Below are experts of layer 5 (counted from 0) of a mixture-of-experts language model. Rows are named router (the router's row for the expert), up (a neuron's input weights, with its number) and show model dimensions 128-191. Each number is 128 + 32 x the weight over its row's rms, rounded and kept within 0 to 255. Numbers have three digits each.
After each expert's rows: "gets" lists some tokens that make up at least twice as much of what it gets as of all text. This comes from a sample of Wikipedia text that the model never trained on. Tokens count by the router's weight.

# expert 29
router:158146168096107140160120136142054136145163069129138118137122144146175059129137134189117134118082149193081124095108131081148133107129129153086130120154076117111136143138130167134189133153140109
up0:103156166107236133079109105051113109095114217092133192163156142118158105187136152185099135143082112118129121117111178166106075125159150142153056176135162158158095134066147158140109149133131075
up1:111162109172148094130127136149146117102169061189147162179117037137092116147087139105114151082123164152086167153095117126068102121136135208148167096082105088162134175148133102120115116139178126
up2:251154119152165102103119187169105099088152120110161084111136113158130116121136160175179183111065117125192143104118171123128122096152137100118120174083142117114155075112130114138110166143111105
up3:162094071118111144123085143176159138125088123197152142189105124161149149102077073147129138133098071089087120133111088129169085114055126135152180146081047086085176142134123086095097114116151125
gets: "4", "5", "3", "7", "2", "0"

# expert 94
router:146175122108080127162179180178112134123128122177161155112079058118135110197086135180076131142137137169098153110107156142099116084107160143092182180124087156097129164104137120144103135132133162
up0:103108154108101173125161073134164070134115112147160097070140116094132160113069112130089125132099140066184161103198130132137126075111126124154104105141136151146169111098149193123119123108144131
up1:158110143151157162097133076125124166141176139170102123141230167154103089184135149153139109134116107112081140122116103115091125151115136151182165128110183144094141121167078109120130120066165051
up2:135101154094130162131104108113089094098122135166083133140180040119195181125135088112130127043095126048104134161095097106150101106142155154140166080123125129163125067127087139100151161155148209
up3:102109165128169104141100120124153120158148105143134145132099140156203137089158156123101144148146149126128137119156139162142134163164111127163095100124150187071092125109160128144101121093146124
gets: " that", " with", " where", " after", " which", " to"

# expert 90
router:094176152132108118170125121163110168131151114118164158135117073133119074119115128195112167163089179181097170096105163087164117136105129121125145106130079172093130188140097150113162180176171146
up0:148152104164074085138090113138160128144118167109122160189148069128155094097129095123113036207146097147155139192150098153112158109082149084109156173135127125147142147086138108157156095144126091
up1:155070168190174137170134143124145177124113111076125121114081129137156122164076159170114122169156122136179103116117157093092134148151128158150111139144096149141161083121113095143117106094092113
up2:153157109105112090185167153125129088126160170113100137158083166111130170144065132142136140100171120119153083150166121255102147090134121140067123097073153160117060144119195145162183158093172057
up3:064152184161147136155094116186170153106108096068115191136146125106101083121144177175094083185105083222221166143159164164113139101162138054138191166147108143133182131142150089126152122139139154
gets: ",", "),", "\",", " when", " that", " where"

# expert 98
router:095144161105085124144180108130080189127090111103117130152083132141168111163104139117149184165115117110124114074134139085154124083081216164089166157112143165100088135104092134121112140160156140
up0:105121151132140139133087120191132051088098125087101118159172169133115092143103116107085147107125148094136132118110124175157181150142095170153120162122132150140054152125178126143157131075120088
up1:088117145148219089111098125164098117114110036141112085128135113151166121127094130093119159174122121061084168058150094114120128119142073108071140203152114172120113149122087098113133162082111107
up2:124132121137100112115193173158109109238101158158174103119161140146136138120093155112133142170114088152129156107157158189150143092050119196160085149226089092161157118089145100121181089108142148
up3:154146077076189169148167114184193132090125159156074102070182136089124167145121116134171140096086111157101132159183141144150157110108142132124135108129132101158116101155148104107140104090111097
gets: "er", "é", " de", "u", "it", "su"

# expert 76
router:133172160142090124143142131152086117154165137137212157119101089197171066124078106151163143131097163145085172087093131094149138086110104136120133116160092163100117140153073146123192121140181154
up0:083151101130130143114126143111129145139134131119165097093123111134111161131189093175094105099148109116115133129159170118064143123039129122099135152173163134088103085149106125100105161112090138
up1:172087125144120145110158140158097145131163158143107116162127155116146132131190082117187131137124135100168121091142062123151138146115201098089134079147137142114106205059152158189128080163066072
up2:111083143146122127118080124145155177091177107163136086160070065129176153151174124098069121121178059124122102112142127156099148121070086139094126119138078107154147144096177169087118187129116143
up3:077139142139165163159157117157129130132061102111110085170101087118091135177108134147182139094107146133179133052171117074131103122091128158132106189175200119131135143136122094173009153092109102
gets: ",", "),", "\","

# expert 81
router:132118199148136125134142130149134136131150094145113188153086097179111105163136169201101172127111175117114114122124205140126103112072139122113184163157095124130126117147111146162148177141116183
up0:130094130100094159132077131090091115085119150133144153162116137125143160162129097103169135094142145115145147141076157146147107116133174127106147144137129184161108139151179189102121128100165146
up1:075123126172078094095102137152146172154122137084127053092054121138122140221124129076138130121125105091133087167102181137141119170184158114157137132112140160162137097128111132129165120139113093
up2:153151107149136107103162124178110105132114198161141192083157152145126165128127139090116201129113079132164137141140154156141140089081143126104169181113157133174174119113168162139162165046157168
up3:157089122127139108133159105156129120150086183147091133141100151135091095127092133107162184148092031084132079143170165112170140144122118049146128118061135125108131112100087169133129130137079115
gets: " ", " P", " p", " c", "P", " v"

# expert 71
router:137159104092108094172161172187146144095152148212174177158088165148130101155139166171097118146081140126114138120093146123168079152142125138096172169124084119102051126118133176122133148139136151
up0:136111112124100078157056123145130180149142081113106102116132146176082086104135124126111140140123175088131143076129180115119096150123169109069042126107130104132113118075084119138098111098169076
up1:106095169174143123112145101140134090120145118132086148102122168111110106096095182111115172154153125106175112105115112129097137072129156101103156141099095119169126144134123136112121144157109165
up2:185145177126105151151132171139075153136196141094118145079124190108093141069085136096048123128119121128116172092069155110112097100158142101146115169181190109135116125105143119108107128113123052
up3:064112128151111160094146103173097161088114137128129136151139145107196168097135133065105170096136137101161161139115124175107073121183104149115167142111109085134138127101142071129196105182097091
gets: " by", " with", " to", " of", " for", " from"

# expert 23
router:110152124124097057139170166120116139161165123108176109059076133116094062160105115133119178214122134161133180086117130137159144059100200121130127182107100222098084148078127149178105169160131147
up0:131226125097092129144133168122117089159124076126192124121134210137101080199120106166090120141074159074057102119084059100099083103145160113108135112111153113150154112143059172164122166133151141
up1:119164130152141140131109129140129165130135101145142227112079148210113169148136112149102153110185130158193142157153115075137151136153154124126182083156174152127163108097142135126144158087107158
up2:169155124153116156198100134130112170071138105130090095095158137088167087137140197138144095160147107174118079106137134113087173118154139152175106071188085095117129120086115113161089119116092118
up3:186065136171102030073071090130159135153149151124153111141158126141127120155164114113120176053142119190148123117132122120126141129110164171173124118131078101130218145131161144159118067082083152
gets: " he", " He", "ri", "ro", "te", " she"

# expert 107
router:107120142178071139124145171110131153125118055164136125141124122096151118134111106191110206165064136130162185105130078083157125160121144139071121148158102161101070111084125154138142147164148112
up0:131125184085105134090143140135148127099115163110116118192110193118100093061128110104087120095153126126172122089112162118065111135190103128150152159142119127131132132098152106119153130099147143
up1:102138166142148093124148084122106100113063135156122119124118092144097079021107097167174121151153144121087124112123106150171133063104137154142146104069133159178129091169142114132140140133110131
up2:106102125148104125148135142165094156197086136097132129140097101156171128078129170074173115189125122157135098140093103159083163129106128146158068095173117178082133156102091163131159109105144147
up3:125137135115106170063039117093132203126107116135169124067160134099179094141149086119136111115150140089123098096097093141123147151074138190196120142110106203120082131114103139058129149136147143
gets: "c", "ar", "ur", "u", "op", "in"

# expert 21
router:162159168091104119150150119156063117140145122145191130129127130130134109154133143175053192133147168157096167104085142099168138113084189162113163143146081168155110161081129169143155140124105102
up0:118158108146124101096158108133107114127137141124138059106134117151106158164112167089110134164143132084147108105159158158037073127176117082086129115133163132131143145128105131145040187119160136
up1:163191082117129104152119137129129136088120150152102073111140087181128181121141158167177123173133173089081139157074086105071141125152148140128167157122208167129206133077140112092116192079181118
up2:190121152102186113118072131121156084153114146076109110090127070105179109150093155106120146141121187123103122102165144143101144105079124019084118115072114083092167120172101094157148168106137156
up3:093145072110055100120127155148124156158114144153132135155097140146151141108172128110122142079090096090096087130105122131101139089105117113125054162139166155093205159139126178092120174145096134
gets: "4", "5", "3", "2", "6", "8"

# expert 47
router:111147135136108124129139130154110135149163120152145143113110094175149045138126131182117145120098191164117168083118114091130118128136150153131157122175117190100126146126078149125170132148166106
up0:095163131116134175161102079127119144070151099099137128156146089061094170130134156129077130188140135135203117104124174145138096108146125125109192126160115102159129140128145092131127154184164142
up1:169133079131119153113140135144143100092097120135170155158114142090117196143150105083099079137110117093159136110123156115127123178138112153146126125147110121062191090164146079178075130106105098
up2:108137132134118140150218121131107104081032123100124164159124101140081111089097093148119109107094137124133108141097171097132155086096125068110140142118123094114131126082131120168085120145091121
up3:123148140120146112091184107100165160141120107092101118068119125125141090137128162123174168100092229154141141071164137109120094093099187169188171095180140145188177171106123113124113113121131113
gets: ",", "),", "\",", "”"

# expert 84
router:185175151069083143113149160155125204112139118148153134133049134184147074167099133146112130126113157099108124087114173132156122122087148151136158143161091159100117116137103141157137138161128128
up0:119106131136129131120128183143135160136121200147140119148115119143117146157176064154124142133152117158123119094129121162092165141144092159106100172093206127069167174147129089107135158133148133
up1:086120132091071077093108141127162168174093146127174196109153120088134134139183160121157140157101158129136143149110134148157131092190103147119197169088103143235133146144107172134141097127118110
up2:125141149081070123177126185121151134110159150132199160085120126138062158172151192150171157156141132109114112178088134166114131125180156151128154102152088111119201102126118096146141091096130097
up3:073111067099124118134120078185145138110195107122134120134137087133157115114119104155136106137120132125098064129115095076112126143130102117153077106118137122112144107169246167114138140108148100
gets: " ", " km", "т"

# expert 12
router:153119188107123126132199146159114102094158122114113160192118071182176110099093130129135143172140202148065123131098156115147094110114192176094096161175088129088114143144096194129120124124154163
up0:080138135112123152113125142116100098142095144137147121167097199166158120155178183172129114084116050113120133135149105119112118112131159065172120091112161133087111063131154121064094082145098133
up1:167187094153064135164117139117142165140140138121143133090059159160149147084120123071145174121145138118104175149121092142092124110179136146112140168131130141114141189110122064155085148132123100
up2:139178086170136123110186121164091079137140118153154112104106135162121157136129101138166094165097105111144131115153171059114148172145087046073172113080120156149128088120137150072183166122117133
up3:118149091166136116090132128135144091132198159097141085130178108168105144138134149091082070123112076101069137157093166140128125086142132120160119141148075128117114153063088175133097164131159135
gets: "s", "es", "as", "ts", "ers", "les"

# expert 63
router:125171143111089126158157144168120146135155127126155181148096105128145092165117136204067160160108147112100137124092143126141119113125130169087076168122118128129116106081128153154150131124138186
up0:091111137145164136088182111148143168119126111158135053148151127181123107114148079131161140103142108131094116128123251118121129121140158132110135132116167091131072097168124155125134179203104141
up1:069065120154136154106110089142127131090109148117189142085068159127235107131068165123114102172119137181170118115141102164163141162146114116085105179065080112091189153151140119155140139065185167
up2:139081146174136187176112158157190174185092200182095098130115192125131087083109188100053125085157111141216170108110141110107168162229124108112082111130175067160087150137105132157096131162164116
up3:110129108071144127141106157161099131167097140068076063077124133100115127151111129142139117137141217078126114153140151098136152121171101113173098075102143102120178169089138098113146140147090167
gets: " of", " on", " in", " from", " for", " at"

# expert 65
router:147122172122104145152218176134122163131158092107135148167102103128146133130075151184094121181135152167118135129093103140138138119159162175105112150170124121141074143114090174133126129154109166
up0:092102165137144102120103108137148170159061120124094128135135085171100105140143094125128123153104112105099080162144106133148101086103131122126127161138096108088109114080128085111144162148099108
up1:097106160101135110146109102095117131077107156117152163167085140153110160150167134130098140160128145157104203105133099137150172088091129126212111141162152098082081174135125096127125087123118093
up2:148148153148118085121121158169068077127136093128204134193080172170121110155135137134103135172053142176166171116046169159117160160156102115127168144097097129122123121114145106107143125185096123
up3:132102197123156159183130070093102113128125141182156066114110130207086134107155160088152104165065126099137085175120146153132078107166079169179127153161123124148082141187109116170144144132085130
gets: "is", "us", " as", "as", "ia", "os"

# expert 52
router:134076216124061103148152125105135139114104099117109127143084141156139084194120137214104148166087175143154126109131123101150113104083155140119128201191046142079158134143116178130152142093152172
up0:128121137137188114117132135122120119171094149191124154123133155124107069065075071078119124144151150147102101147093167113154144088167113082092148129122121174122091150092169158145097105154120154
up1:128090174137114136134113173134124135148170181118174127132085146126138076133093095100125122102127121092110134149123118088147127114180159122197140155124136145122083080090104143135126104079127101
up2:150115138140143138193146095128145179140109158126155098076173182075082130130125106125102151149113117093094117171163169120108060129163146120132169105152172118128123146120080146094154119117125122
up3:157115176122129129175130160156119153096085143161177058087125134136122131156090138123111142100147138094121136086092152088090132074132100111138074108113145142123090173143064174132085142102066133
gets: "p", "k", "t", "z", "cu", "ka"

# expert 28
router:102127200107096126141166134142109126114132104153134146124105121164169109146110130224141180100134146163110138097079181072154116106114162151139124120152062150103119113126092167113177113110135130
up0:143136112154152111135124227096159105174159144111075115088144099068130139077091105107178137132131096074155105154126151122141131158137154124125102101110138086120147146143121060090106130137074147
up1:129161099139092178160132161154097081133089053098138126079114092105153094144140120107149150083140168152095120033149072174127149123120154104114161127149173101182157133133099115152085165126107085
up2:073059152145086126110129112162126096136102152103149161136183183146108148105110099117128127076141143170088111098114123133182177083154102110075154207193171112127127179076169085111110164114112146
up3:075146181068121116141154090106141128156160081124183131123137117111170194164142145079167126077114149129162132139100128151090062133144137115068147147133081153119132154123139114133121115126160110
gets: "7", "5", "6", "4", "8", "3"